Weights of a small mixture-of-experts language model, trained from scratch on English Wikipedia: 42.9M parameters.
Below are experts of layer 7 (counted from 0) of a mixture-of-experts language model. Rows are named router (the router's row for the expert), gate (a neuron's input weights, with its number), up (a neuron's input weights, with its number), down (a neuron's output weights, with its number) and show model dimensions 0-223. Each number is 128 + 24 x the weight over its row's rms, rounded and kept within 0 to 255. Numbers have three digits each.
After each expert's rows: "comes after" lists some tokens at least twice as common just before its tokens as in all text. This comes from a sample of Wikipedia text that the model never trained on. Tokens count by the router's weight.

# expert 11
router:106110153126117096119164139114152110118143125147113138105098155120118129101150161100130150101135161089148092109178109166164108106158132093065107108100115121097120129103166144097144097097105156102111089134159154082173115146131095102107135129134149108128105111142128157114152139145098136074091099135119144109144101122115106085136112119153164135135069095106112162142137117080131144144148162141104155161113143142155104097169145111117170121103128117135123168127142116165168110125140127078104127114113110108144101098103097116132145157135165115123093154122117151113129113104126172106128133152142155133168103120175117148095091151152151100150136092114122138115102146096151096139133
gate0:165107145079139136086124127134092128131125147113118126149095118112096097139127084097125097136159153156101150161126152133126121149064148120137122165144083181149126099118144101096089090096162160105105110120136193121094124129056098132162140129142154108102172110132141121133107154181153142152110141130080086137104137096134111138121134109146157143159133125137127120104124086128146115071118103166116138122154131120121104140147132111075111121109120131134104162130142140129174097124109176129138086137163125095140135124115142133159120136142140131147133081112106126140125134141088136142113162156066123147099134088122164146114181128158152123118102098136109126134125117123129123134163
up0:136127126071134143175131105108146115132121118107144118142121137119099108128133143142157133107165128101139171121154114100174117126138177141156106127151140144075180073122130123152124126131123164113132105164145206125151117129116145071124144131124146112167131062137117122112112112120111119095108134184104125133093096133146127074107159139135182184139078162108119162093118141118150159100153138182100088096145133101114113142132148127116129134119154107108109114156102128140129144116129159140170115131129154121119093137146152150149145162114148141144135097151115109119134141129107102136109143133105063134157110131173140119129095164136129114125164119140119141171104142130130099174113
down0:180122126072121116158101132110117103130103130122126121101110142130089142111108110111127109116141172105091113120176115122064156105103151134116129105109127136091144101183070114119129172118157122121126123149150148128118064131087119126144136123101101112154159162144167115127135111118124109087084134135136120153141139133127076164103137128124153134136128149126122165065172131129140138129143161127136135120162143145138126082093155115131103121108104118074168119103149139112165139132092172132144112131135110102139162109137120167140148148101089123117134138133161112131110127162125134156102166158148124172116082108126116137155193150164151119119132100164071153129105125111123109142124
comes after: " K", " J", " S", " G", " T", " St"

# expert 44
router:123159106094121120150141116141123113142063143107122105109095128135114098088110115135110073110136130148123105106141114154117113108120098141119075108129118124154179106119183137109123149161098078151112100142144101146124131121120127092166127137127135124140137103122097071111101130110094099119145162111131111149137150138106150158125123082155122088121139118165130121131135116122165109142170182127123129144090084112108109062192140120153144120130135118091126126109140151148094167131147157143138168143150081143130103118162112117121142108094136095109097146115120138144098108090108117126139179112110146140125148136137154137167139133140118106080178153148163146167166170127156124097124
gate0:149114096108090086096101076114144102138143153115166135137118158109125140128143118122119173166125111103154119138145085152144140144175113160155141130126103121137170118124124145076142120080164149113096141142132173143168164106119103106122169145134136137114107065093156127119138117084155098170140109132135125143127130126149137132142102090099136128074151140142131134127120092148140121146153107138091124060118134096120131090164096100120140113114130139112116162146118147162121159130116142124135154148165144116136065143121176119125148098132155162085147121122146120106117139155133101138164116143168143136094146106140098135144135069131127171064141131106153125132094149124115147109099
up0:131140173122132164138135163144151121154099140146108144130112119128125128151086130100139128137209167120163099112112129139109152136133103111073161154120133134148092127113104154117148116098137123140098102116127083138122158118134133154156172159120122069117116133138142172151119111156127145124092143139129176149085084146151100141153149135134164123098082143142123139117113136114143112128129135116101135136131131149134120143109103126155125102135140099175131138135166096122103166119121077106125129147121117125130151138124148138097113103140132129158095127146106162114141118073130097104144129090196147094133113102144165159060116105125103157141088092146193113147083157134154112123166
down0:105086120164134139099129152108120183112097131092150108084127161131149144138113141143084123107121190108122125151129163141138146134122120154114130122124125127056069130118114102148150144117153087117142160093093104096090153098155135134129153172156127100115121158095159143105114112133161138129143124122113145126115136165134144145118108126162105140129131111168076104149117144125113203127086117153144131119123113126127105123121132124158129149136138099164149126112154109104107144164112163123128100097097155100141129188159128148171109123164120116097145162112113127126134112098104116104057112085130133143144167103116151128104146121149136111118110119099138156133124120194145138086147
comes after: " p", " P", "p", " the", " sp", " Sp"

# expert 5
router:087085147129092125127155099142145074152142141155110072148085099084143139117099121113143160130168135108172108153155100151111150144130108100166136124123137126155127130140106149084151128113158123195162124150105113135089105132090143156099163107131128124099154126105101100116127159158114120173144109130119200118140170098124153136129112117104131108146125114104140113109122132129152130156121150129131148147144098177163130146090133115141130113120097115156106118127129171190151128150132129160139152129098123105101098120142117117113105142142111118157129149117100182125163114118139128133119129148148141119104154126142134166125139176160078181146130130138081083126095172100122118110103
gate0:076115144086135108136143117118112108132122112083147146128092120088125151154125144185191131124150098200152156147146153132117166155146152140129132126129116147144139125132129163115153156123101120119118074136138147116066123138140119138105168128151139148133114154128116137140122119138156136140141102117108150137122115135121108129147158110115096139212138147127107127111137119102098192147106126182151133119095140142108114164125105160132120071138128131098125181155152204092110094127158120125113131155118115129103137114131111159137084131123133124090119130143103154091120136146121105069133111108109135131107097176176122123144133116116134121112090151146125121120161137133112124072134
up0:110119158168103102113166111142136112180115132126130148110151130109153155123128157106114153092118125140115145130163173147168124148105119140168128147158147138136126181141114154106116140140134161144126118118137186096125113132124110091126140148176136135105092134089123161166120148155144084171152111112159108131147123093122153125095152088108134102142138113106164101155069120156076125125099144141101134087120103136123171071167120130129103137115126100141098087117103087170109119140099119132132133136076146177093090154107087158121106113110138077120107159137128156110131104092137134126134128121142124150158066106132105114139112078127131121151134157097115159125124119134119135107111
down0:091098145152076162139165127147133164106129114156163160099148117141129077120116102164078133144139114133118127143080173131105128176141175123120138130096099179111110088141161098140146108127099134098153173139120144125116163151141178115119146120133098139093098129149093129120100157088076158100114098129081128123135101165104145129103112118118089130128174157146135128120111119122155117114154089093151137152114115182124163128125102162122111121121116118141140137081150111127134129124122100125120119118123108149141144158123126122139129115115104157110138210145156115124142121121118107119137124119168123142124111143147074143140119108125180119112182147116150106142140163173106105119095
comes after: "e", "y", "h", " Y", "i", "ak"

# expert 7
router:136121171121164107149133127118153138109156161126165148154173072124126155146133150163116173169147098079127154122147111144146142139103129079121133085091083118144141122162116087129127142144126090094121125158151122129094143101073136130129133123148131125148159101131120122124131141151112173121137142092165118105121098186103135146096122097092119167094120160139110129104121131105133110138149110126138125113102110143109146150157110099155109134101130140137171151165100141110134128149159132138107114141168099149147174128088132179137171131088155125169118119083149130134142087110153151117157168140106127107171128130172084095145132167108167141141109153126167102152136142135119133103128
gate4:142138163130148159108123123123128094147124113142109111120116153123156140135121128112137117116107129122135111112192150092077125136168183138138117152144119138126164104144115118132169097154122131158150139125133155118079139110114113123158143142156102155108125139113136115106141107150148121079109102098179135129130127149143132192144116115106143149122164138165112134095102127138198112146142164131162141121113107097162127228107140103083177141143113098135139134171118183072169119104138117124127154112099130098146134142098092122139111176131130104157135148146134133140117108110101132097131163145104163116152106143123162142120126139137082122141143073128137143138086130160158144148119
up4:097134118156130171132142178041149102103117153125145142173125134147132132085125152105132111177113131109115180121168162133128170149152102082132072106117167130132149143118144136121104115137148147158138111110152150106102131125151103149113139100123127160136154106133127081142133168104102099127149151100151155078130137089114105146129109111125077131153123127153145154148126135145138107147123137115123149143119157139165108143149160102083120106121103108171149130118149168118122109093183160155185133122164141128123164125163099131165120081115146158160092121153119154105167120103117142115139136151120103134128149123171138119139143155145123171130119126161130108134131149147136143078105
down4:162146100170125135173131146116110130125137136139154093096124148095098151108130177177145091130114127109126130122106137156130152112074127123128127103118117143118141106125098140104124122132133136116131132145146135174134176129132105090143100130155126146115127109160099086133139167111105117113117153123087099093180134148092145139104108103104124134096159119127175141119124066104148069175163116134134161145114137112112132157161116151132143088093191126144169153134141175103131122150138103133111138079120101134120151143138112109112131151129119123111091119135115132108146124131136123164151121073158086077149125129109114134164117153177120144077104147127078081137109124082138120111101
comes after: " g", " s", " b", " G", " f", " st"

# expert 1
router:145134088146071163153079072105108145147143099116143101102085148141141122131160126148113124109126102155097095117125136163123094104128136118147137131134114112145119130152085119122158161113139186120138128161126124125144096137142126178089155155097109144136125128153150166125140170087108147117099112111100158140141109100119119107115153110134127089167132111121114124132102130115154071135132121096143134136170121151123122120096150142082096138159134117091118081132125156156127107135099133093123131106083134139160143113119098131112122158121151164064129135179098154113140192089116172116088118144132124092154111134116141094117097144081133112139112111142138106149125096142146116168168
gate1:138116122104126114113121105106104119142119125195130145173112128125133115179121110121119089178154111103128132117145070150177118121118215162134134129084114126153138121120107112089110137128100138112107127102127090120184125135125145128108086159125115172127172100131108131126112081114122188067111122146088110127144144140144123138139140104134128168146140115138171129137117091143135130151148083183141155133104131093092131110088143131104143114148120113102117097129126152146155123163151143129117140146121153095158097152079132137105129106111182102111122152128102148166139125157145141113150131113169132100142121139107126135163121108113154100166164103141094158127135122092107118158130
up1:113074115119119145137123091147104122063109137105146130138137117083095085121149081101089120150170102145136103137107106103126141061096162139139136154118107157108070147152129112134118127156144113139200161149138148126141152107126122164107081131144108140131146175144158135126110099128119167138128134143129090108121154137123094092152156120129183135132147144112121098105120137128138141136125104156139081118123130105112158163083128158109172137123115146129121133146118137152115177126125116094143122072103151106167086134165123168153117122109155134105156145145130151113127142159073104141128122097135125143140140135085103109109152133153114153124137106123101105137079119176129144095128
down1:141126127110120124107123142142154132112137118151091118146161116142116123156112146094118135147118145144132122117137076142114134108121144132165137122143174137120100143133138156156145122101135098142179147170138128124105121155105140068114114121099127184096111134127184150134161150148123095123119151126096128101124136106096122151063105121141116102133120125160145152149153139196127171118088130129130127114129128121127091094133124115151127110131138130082082143104171105121179165158099147138110137061131128154096112117162126116137132124172078127128117144123144167094098148149124097103094118117108118116148192096114163121112104179096109133185097148140147174159104133140124159148124
comes after: " |", "a", "s", "i", "o", "ers"

# expert 55
router:097117121109144090155126105141124126096143124117094115122131130130107149110146157141174154136097061113129125124156153079162126113108130114132104083097127143133147136118136105107155123135102174107141160067137151146171133111125158135124142102106086109123155102080166161161130102129133115148096117151112123144147133118159144131133146103108154126147103158154166136098151148163137128132148107099104130056168138141121106117126116114184163139100102119139095133151130134166142076120123104168146120150106099130146132099152101141119148112123099126155137128148141158106143168172123107147128115098097095127087157132125180170123146087091134160131115089121148122161179146161139135146127
gate0:144136181148086159111131142125122093141130122108122184116152130112118122087117113133097129108142128155149169102053159103165131124131115136142106104166117131135107157096117135144117104149142121132112116088122135160062166094142108145100113124110128131103094158091138088155102136126121119102090138117106153130121138120123129099093164138123104136155149117118119078119094087122153148127150161156121119064087112139120183122145151121123112118152119125164106167130144098085126103116139106104113125088080107128091123120129158135129185133127127111143141166187134116108153101142133118139126136124119094180151135161160146103156163107121110158122138146168129130122182139126111155135140
up0:109112132128158130136124109104122092159152105161141110087144151106130158140148119166150098129104145133131090140115135133087126131089128064124115106101103122121086109155121165121112131065148124128116082120102154127095172115132132124141132084131123111117137095142144135139093156131100139145102169151119121101147141101107120137116113107090159166123136121166072141124065135122120141129163102079144149111159142094125160134145105114128101103127112124085134143125151126128072152122099105070108103173114087141126169198091137137149150125111121106131156146128134152148137128093136147097135149133125121131110137160125101135159098135099133142095148110142168116120182121161136115072134
down0:172112120118055131157121116138109147154103122121142134141103131157128103124154134153157129124103118151148121145132083114118142144094049103078108147105133154098103146117140165092125128139108154144108111116120136095134124135146110127041138093098119146131109127121176123127123131124088153118129144120155069106126121125143156145112118167100104133137092127093101097141100114111159087095139124101100172114097092097117145136130108092117134168124172126133120135127132113128136151157134113165114115150103088149141073108127143159113145141117131099145175157096104114157159108129160124145146146120149109133149137133156076125152158101109146123157103104087119096081120156155136108137132
comes after: " of", " the", " D", " E", " d", "ian"

# expert 42
router:142119081094106142117110134124163139150133154152116132147151139118129144149104120176132136170099138124092128125079111134116143140173111126166130147136163096115146167146093092085084136086147110162107098093078133151102121131152134093082134154133151097139112102153076165122129162129116164150113151137122137102083149136119101159147142161137112121094127137105134121151131093095099136131152132158135094121126122136061146158095127112112161130148141120097093138106107071116108162116141121090131095115121135134165136137098110132151163114159133130083161106162144143141082115117160126150106116177142155128137157128147100146129156127154074122142159142142145106124108097118126121084137
gate3:126122169093103125121133167190098122100142118102078130117130139138111131130120182134092087137138107142085103148128141137152143114124130119125105105140125149128141164117138103112171145099132119091129178108138093116134181124121117084107139158144168117096166131111121115112134101091158108104112107123113132108121129122098123122124135072115129105120113183112154126135129124125092090159146135130145161175101140136163063107104147113114149150103144098120124115093122110110115130075134108102165166095143149103092135091147103104122122140095129123163136067144097137127169102151118124138113160147140129148161122112161134128123155149140118044144113089111128144090117116139095132119125
up3:107140126130133165130172154111156113101110146107137173129112151138085138079163121150136117117142133172088149091119153130099114138150129142124130107147137135132098147173086131121099153129109059078107122114116141133099111132129144119129154145115106095146166144086145126135142153150130099147133128151142108139128165107148134136151168150089123100087154148091138100138134127133091135133156113108140110109138118131179128138101105109179077140135157076121092145114154145126128111092106110131106080091091140133129134131139091096103079117111159113168093103152099132151161132162146123087148093122109140140154162110151172090117136123139103152091138082131138095138140140167115136154155
down3:108130154115143134117134167164121113113152119137124165126155112134171107152122055130127126151145144131119163143174102143137141113152139150111162166133133155136175129112156153129139132166128131161134117102112127087141156101127150128145131112126107090109110131136144100112135159120125152123186120090063148139142085111169131152140110112107150104076146112109149148115104155119109132157125108115153115127125145147082136112101098158162112101131122140129126111112072168131188191133087140139117120125151116142125144176124114131097107153110113100174130135150124111122089092104127109097138134112162143100106121105065117126133120098103180102142123150134132151106170095099163104131088
comes after: " |", "2", ":", "3", "9", "1"

# expert 38
router:119075113071102132166109179122136129154123171110112164149137142145120157127131130185110115143131098142143161112142123122149087131126127109138120144105115150151139130143148105105117126076077127129133128112099124145122139127144083169082113128119134096122127104126163137179143088117157109167119148135108132112113143106097097134108166106130128130126164142096163154155125123123155109152140120148113099130099087167112088114164107145078089150106174166136146104138089173091166152144104093125119145126194126123121107128136110098132120169118119097166100129164145121115106156168119111143134119152129113123176119112133148086123087135130139095158134127121143081132111091124123106148100
gate0:128121126133129126121114063112085115145132141113128125123137127116138169132128126115128108150096137183119154124121145151136105159177108138151185096146122141135129120171125147132121124161135090102163171135124097125121101113128097128080138169115200099122121135081170171131130127116123125165125102115117143114115112123135088126113112126116138129157142148136128126171098104158128133150138158164133109119183138122135096097161116180114124116121148150149113117143105141144118101136098178122116137135130107113098089121145153111130115131114175067150143137094102166116150119147137153131129123142059106126121161114103087059126082118093146112137120117118116124148116176114135190164120
up0:106123110134090173146164158186112125098140103143110112122107156153134147126119152117113115123157111111160159111130134154108096163105175130108141155088122123125125088146111076139120110093147205132167101169167164118114133120138126144154178129144131120167119126137107071152119129130135116122085133124161147152131124191114108182147124157148110123141088129079128096086086109104119156148056108096174112153090186119165103149118100135145129127119114125120112085154137147110119098117141133118123161107106139132156153142118157138133122134127151103133112154123141119141141108108097146119163132139132114133156170147121115134136120121125098138127145133112147119082157136140164145122131
down0:138117143147165134104147103111106118161138119111130123164150129116145125099123162118175096111125148086130139111102107129132172132112153145147179135129139120135143123105155162129125091113134114121142111113106145111102127138129162124118101129139104144124113080192131171124088097116175155099098112188128155124109183152131117118136122150096099126117137149099105103129083120146117116126135121163101084134133127109154191104134129081158082132143105113143183178118148116178135161146153141128154113144132107120112129066114103146105190163147109113128134149137137174099116128147111101148140124123111106131095105137156158159118164096110074131136100135131167092142134127105132117106142
comes after: "\n", " |", "|", "-", "===", " N"

# expert 27
router:069193168156095168123101129102134141109111080104126160130152109113156116119098127121149139159105113132125105134185091081153148079148131126107109108129122130115114118138113116125117164098091118167156181143134147120087192138132145086097119109101094159139128113117126158156132133178143086128162107145116116141122113127156150144117096129120118127091088152140131111092106090143119137136093142115148175132119145126107120110169137135178133129099084097139166134108165105105149117158127104140145117109103108152123125126126128148157108133143097101142105130103116141112128097099134089126146107111163142146130133114111112092139149138162172143139116128131167098151178154115120089105156
gate0:131115156159131142127106141153093124141187142135132089090100168112133115116095141147120131128156088128096179137116148074092127118152101109146120140144086106120131145074127100124160108120147122129101133132135134164162125099157132124134109132122168126181116128170148139105109091105139119175137153146124083123146106154140152163128128092133130113100156146141133113095105148127133144113141136136171095104120167084122131111117124145134108118140122115153100132108113126155113126091107075142128125114117144117125169086146128070105143136188116115132102109112120118129110109104134121091098107147133122133137163123090105203126191126139171121147161077096116113139161157149139151165153
up0:161157144103113162132153086117115148103105122125140129163152125163123098155089125136155173153125121126137124169155155133124145110136146149160081131139079150158135139083097124125178132151135109100099103105105127144115153078119115160142120103153103112110132096142139153124163103119093158134139097110130116088103118154110092161159107149127107133143134113099121136106135167111107144175105108090138112127123143122094111104122104116138065137126118094110186133137155146162097165105101118159124132140139129126117179162153169178109117089166128146126097121104113120132107167167123103144100108152119142126123121170120125150151152160148125121105120096143132128155180081175124100114141
down0:181115126141141128135181108096128152099139163124161115107129116119110152104140136111120113105135140105110119086070142134086151123143107128132161126136089119168141080125127143119173075160129127099123116172112154156147101096136087163152159113176166098129090145137126165135083160149140133188136087129119124095131140147109107117154110110191125139127110114112171154073135155121133156101121151135109115148135157154115160141155149138114117156153132129122129135150162149167120125100115112133121153161113075153120138120158137106104128116121155117142114149113186109099110111143117142184183133133124096109152151123136159102126088145126126145156110110112099118169151128150145133129119
comes after: " B", " A", " b", " a", " C", " the"

# expert 63
router:127160098149125082080131177138074097133148126135130115096116137104067145100099104092155170108083134136119154152140096109113120110090120152183121122167177129146138145115094147149072162138125078143127152112143110142121134130140113122092119107138152165147146131117101132110170161141154125114141119195108107126147142135113147120104140128169125083093124139103103093077106129134122111125149150155138121162096156097107149131136136138162075147106120112126098149141156125163094118106089102160137138156132165156096102154111124146182133139106123156145128140120157099123160102093152127117140135098119156133135123160151140151135123150127118122140130131098112155156166122116118123158099
gate0:126121142126132098098113091132168144103130119158137093141088141131127125175094112092069156135148125156150138145159106114113121073168071120150174129143115159111113128108128145127144122133128107161161130131131146108126133144134171117077132100123167125138153130119110086122113154165139127165129161125141148141144143132126142138152087138098088113148122102122103114093129088136115122140140152110170110154135141093158088112166092127115114160073121077138142101104136136170092143157160127138107151145102132080145082156171148133112101133133124152127100157121096164136163156128132093142103107120148110102136103163080190136135126096138125127110085112104109132159131162138147134126117
up0:141131082130113121136118113110146107117164095141124123119112159103119151117151140141123138139126101155115107143151100115121114085140122113096197168131137135098156168143144120128173119124126120167090117133147185151104148139118122174123150154141095103137110141138169139135137122127116129094088112139063119151120160111115103084115118130167156162114075131139202119157123104145135098129143178176094129108154131111132161113105110124101088117152154086114141091115118137114100106128120124134113121143115088152172137108126152140129172172107111193123137140136156149138113119123112115122146161116134091127146113117121131066127135117166120106098156126172152128139106173116095109101117
down0:154145164137162122139110124134127110129111157144143145111111132131120141094156173140157090107164125176080125170134151113129120099089129156102087105130129139140155119153171098146116096105131165096111115170096159133145113103092157116125141136129152131163138187143127181079119119080153114107068145113123145121159131150153128171120144120159141098123112150120117141114168127095166117128119125109089116081159132108154098152113109154132134163102178112147106092189109118101118092091115130151112136143127089115114124115154141140103114163114131117115143151137117144179171092117124102155146152131159097093138167150112131111101148120122105147132101123131102110129134163095133125115103
comes after: " c", " C", "c", "C", " Con", " rec"

# expert 16
router:129139093148153163144154146165159146110103119154121103165104151100131115119131165093139148110098137149135094116114118135135152115148137112123177089148096131098160137082128114104150113121141151162124104112160142111114115132129133137201165093126145188129134153137096127151101134166160072149128130155121133165161148065068115114137116156149153091131072098124123122178109137148121128115120139151112138155164159103144131134115097158087138126107090147140102135170125115158150179147122114137118156122140092140109088157157134138162112149147128119127140129099138135126118104109158154134141075165136144129143126132128140162147138175147134134133104115135115167079133135090159119111137
gate0:115126111121103110153140134090126157173095120116138126174167072143099132146119109127133132150075137141161145133108191154153133159129095127103162112114125113128132101131124135090119136132135162097082144062130152161120145126102129130115146140165109138128194138097115116126137156105091091160143138134088124151154121092119120135129100064166106111096151125139186092095166116153119157120137127128092129115116168093151132095173096145113100129124121123138128108149136115164133123114111147135130138147125141096114076139065137148120130169126145126121150085129145126102131152137115096138131143076077116117149110116143119142163122142122137114150100140179137141103139090129147108123098
up0:141110063115109147121142133131113155181133141123139136145093092119112090104145142116100082124123114127117165091133122131134152158076105161155134160132138119113137139101171126087158122097109124099102131130134108133139104153126118132102121141152122167130117092097157150111151104107116164143113134156166112171148206140132082149149128141085104162135144112143124118088103155138111134184162136143156181117090104103109115105111110136156135075088153159128102106139127172123138162157137076140123135113125110144123128127169118153104143163080102126090153105138137150140124108142132131162116115101140118084111139110165102172129139102153115161157147136116141150125125154164137135142132
down0:105109132119123171096147099138135184123130154102122101123107161097124116106134106155111096144131141132136186088127134098163088119142174154163129123172086149173108115113143127182150087052150160162135116112130118112127103101150144104142157115137155110130105119130105129084158133085127149145148129131137123154167148145137135145118129114138137114125124090143157134120134127120133157168123129141113174096139138103099111155185146142134161128092130118148108153131116127129143134155141109114093101141121138127109109105084141108147174130111174141086125132178141122170137097126140184135136102138130108090096120145146147145143080131143103156128123097103089076121141144156156161097128
comes after: "i", "u", "a", " V", " K", "o"

# expert 2
router:145121179105107126106110125138091107146105118099117099119124099108100115131137122126095164144154114145065107135128105122112112134125100116151108127109184092105106141161153148104152096092121113103145128118108087090135137092110103105114111097105126155110127188103107106139126106119180143115146145110108095127138097128101132177154176105109143126117167133134128152088123114121158145154116127107130136125122122101123132143163102165130126149110174139092151134124108173099092132083120109130133184158102124123134135177167176168115159136129141112176124170155125177135133127169122091140096107123148121123133112088163093111139142180147126106143118099115163163126131137166150130124118
gate2:100086129071144109118137182149151118151116133110149133119132078094097134171133145090118107128127130128108137133127101101131125171125118133139146102140117135121108143128138135117150145128090082173148098115078135164158124154154102095095109147149108122089114103163141081130131148123188095135107102092146119118135132136099111095108174158130106130119128144135096173137186114136130120181140127137099126187135102160129124140119114138155132103125151166150086125121094125079151154131109120139085141099138077106139117100124164095111143149156107148119139092097130130138129136138120169138162100151072113136113126131087105086116095087149149124141104103154116170138130150140120123127122
up2:108157153128156115141144063151109112084111095138101147097096126140166156128138136103109092162138120104138113166147147159123163125102115097123161101113073115103115151141119120144081136102114135141118134157153130101139123123116164138098151142116100140132136112103132138149124154147089125133135135140135144143164102135144141143119129099116143151094092127173096117114079160109107135151151134152137192170151119102146115131121102128134095095126101100162117118168159163108139206124188129113097121097094145060138125084139131143142101157133117126123099149098119121124157112098161126110154155132153100134111152115111146109079142107088124082096141125135120153162124120106112156134132
down2:155140151107127126191095134081127131123139165154168154144128088100099157109141141140078166164147084132085126102157119092112094134122142092116149136100131123092065166135092109142135160121142117148140150113119099142104140081139148081099106090129109147150139149076170149105066147125131161135133132118106127124100132124094157098154146152093093096101144161105130141130118118090122156126113158145124126127143125163102162154140103109122171147117142180150132101110063118138129132096105141103136117144115141120118136149154141131180122107118119114136126128147140118128098134124146133127153131111132145144139130134093079135081120140098082128089145125123143108156158134123145167125100
comes after: "-", " and", " the", " was", "==", " a"

# expert 62
router:163124119118081164105104116103142154172116132140124143130133134089164109114178150172117117132129166146116128115117111120140131139149137105126125150101118127098152137141098096068155123092176156136090144096123123155126112141152084149096130146130145107145146150156072186128139147116108164135132147140096139111111154139151098141144118148155143103143113103124131149140105112107113113082143098153137120098153090162103124152118151092107148144139129133094094103097137082132146167119148135090135084126122133145160088156117113129104138135163151126093151099153140123134121174106127108176103089181181107152149137119095114157129159153146111137131142070105137121144115131099159107085143
gate2:124138139118104147113102121155149119119085128076161128110116109139120125113125109131097103117120171123175145135146183154093173071133121149093071105157129120166116114135129154070132087107148117153132120133117133126141092136152133113120106167124136145132118099114116128082121140079063158133155097154145105104143142145096120130091109127110084139145163112127121156085133127129066155123121172139132183103112112133128146151121077079151114125123121151114131114125144123096105150128149142083127156144143094140093142129151110111128123101128140080147116115198116142145142120144120099139097113139057129123173126121158143134132148152139174120134130134145138116160125128125167120133121
up2:120119123132144129119100139132121128114132135124128113111121086100123132154125130110106115108133144122155135154165116154155141123145165109123108104156112135115138148135100116139128106127105069087126094133126120191136082154099100127151111125139156118125116109114086154098093113168131153112131117129147108133151162179084117086076099121126136135139128179077116146135126085119106170117113100114139117116127174095162204108150116163136147106145103150120153090128097109114115145073124141113137128097097134180137108076117117136131129119109165124088104162116103133119114081173115118076108134118161085110172144151146137114135154128123147100095142160100152123117149143163128083148136
down2:131146137154116129133121144129157143103159119046147120169079132130125132104136136138102111074062151129181128133118160158115161106155113127120147179140126136145145121174114150088162136139124142111132123093142119151109117108122101116115151107086154134133126106131149143137131139115060140140112134154150137135145176139141114141115186172135128123113149089102125122153151125114108158155138131090107126086133139115152133116136091139097163084126074142115118113114144138138111110123122120095164117161133122097170135106149117097114113102147151090164118079159112140068127144125075095132135137149131125132095166132142128087152093146126103143148136106135137137139146140136169082126164
comes after: " |", "|", "2", "3", "7", " 199"

# expert 39
router:153093176150113140132164170130164135156074143143088099102125140120150120126158150135147146162121083133102121147104147113147122101095097119130157136109135136083130120119105112144130092150127153099165141118120144125174098153172150161121120108082121157118102185133132165101145156138162122086109088137107126054154119152162138103112121146104098136110100158133156107106114115136134165148128116157163129102114154122107139111136115096145136098121122106168072138138161094143094117110114108094127135123112119123098159122165131153132115108151089153142172112166113145104154104123106107141135117087115133156080098135089154103149154080148133108089140124157134137150126150126116132134123
gate0:107151135155111109092144134097178129126113096100118133137121139093154132136145139133134116085119151167126096129151102169127166076104127097144119113076138131133161115113125138087140115156188122168111139143103123168113125137144117150086174113130112165117068125134143116139128087139130099152115113113149146127105115126132144132118112190123100145158111119129154085123142124101093083105124111143157127126149147065141094123161145106078155142132122151141126145115128149152138132139121151125148172133144096120105107143102106128090130149112152134180113132115118137109130112110162136145155131097123132160088143184132109126172180148110145127125097134151165112154088133060149134084116
up0:142180123179117097119132139136136179140128099124111147122144103096138147136141125106115159150139121132143161121142103126113115160109138105127094160080113125129129112133119090088135119135151099131130117138141092138120090123146138146152151139137129171128105138144135140156143136123145142120104116117121147129138138156121133148133141125136136095098124130136119117124147137152123095096129099100151146111125155104165066152106073098139108133092110167133119115085130125127128113119151114110141148139101117147124108105121142102144073130147135044121105137154135102121159098077139123163123064172118096093150119080155159177160112091091169121171125126092116097146095182113190153127171
down0:137134091131157089139143089162105154148133147151117126126116150126156135134146163144148147159160164127116084137114116126128156148105097132116183169157122136134119139075160144146118132118108125133117147131124163132131120131154143124123066103100139118102114132136127133127090092128141153096164150133139142078116129142115136140123093142106098138111165143101134135136169113099107104106077099152173123114108119147104168059126105098133137186124148144137147165107084158112123125142117150103146116157088111147119127125096111120121131122124105091132134127126113136120121056139112108100141103099149180122163108146145076103184148162128110124100144154170178146157097101094107117117129
comes after: " of", " in", " on", " to", " at", " from"

# expert 24
router:132173133135163122113139139165139112147131122162138092111114128114113116081075098156085121118163106080151127121112116129130163084115115135094119125116160129115117108103129141132106092136104135107138128151073117089150143116133139129138144115102132164120181136143102098166149078103155123110145153116133117112141121102101161121111139099150131166123140148096168124112121180164120098095145092085148150093150139117188123150125118107128108130103120121105152107117148155096110127148106106195145093119133083149099100166144107146135134146123136099160142154082175127165109118139140109176136124089142099144131179129147118155117156181129100119141140132145144158099114151124109139134156
gate2:135113130161156121147150129151143141141159157106144126154095127111127122079121118156169072124125140092110131144144177100133132090164099113128090151136128114083130077088083123143153092128140127157168148142149134130126118144144141160108144119109197138142148153168137107124108104116108145142157173124167166142122084147115136112125062164166141097107141140085105148092151133141140104136129124122146121130115157140125125151138132136132100102102153118174139121169163133141153110131163110122107092097133134084161172175110129139134138131120102112110129087101138084108141123105118133096179124148103106100128104118141156118139153107106135122150176143111125143119101105113109191105135
up2:177136092112084102139083131142167110123113151151126120103124153118147112126142125125126098123141101126139153163167141091118139140157119148113115138119111132140145134148128124119131110129162130140120112144079143168134151115128141107137113127093134115130084114076115118145119150152118121117169154130111064114159150118130129127123102113097115129121187126142135131113156155130134163098119125147073105160105134157130203112120153147087123113082158184091124163090136127130136150137136094203162149146113152088082152111124179080120144152157132154124134095125130137138168131106129107144154105156140139123134105119106113157172151103108087114125087141111131111138084106118129086106153
down2:128165122168120117148132095101140164123117107171164138116138174165090163115140173193114157165097139108122158125108130099108082127119144102110136145162137102125126143118146120129156161135142095154146123101131158119143100136139133151063100137148158145148134142070116174141100126172097132124104121143118196147124124135139162123151122148125105164113136139149162136121145149105105097140140138143132127146163120094129160106117117103122138108100138097161140154145132136130152079074128149133117112104123117177145108101121134170161105120180116107140101154116125081136146159108125140092106152143161158137133119117112121079121131137159151114132086155080131090130107120117099134097116
comes after: " the", " a", " and", " to", " was", " of"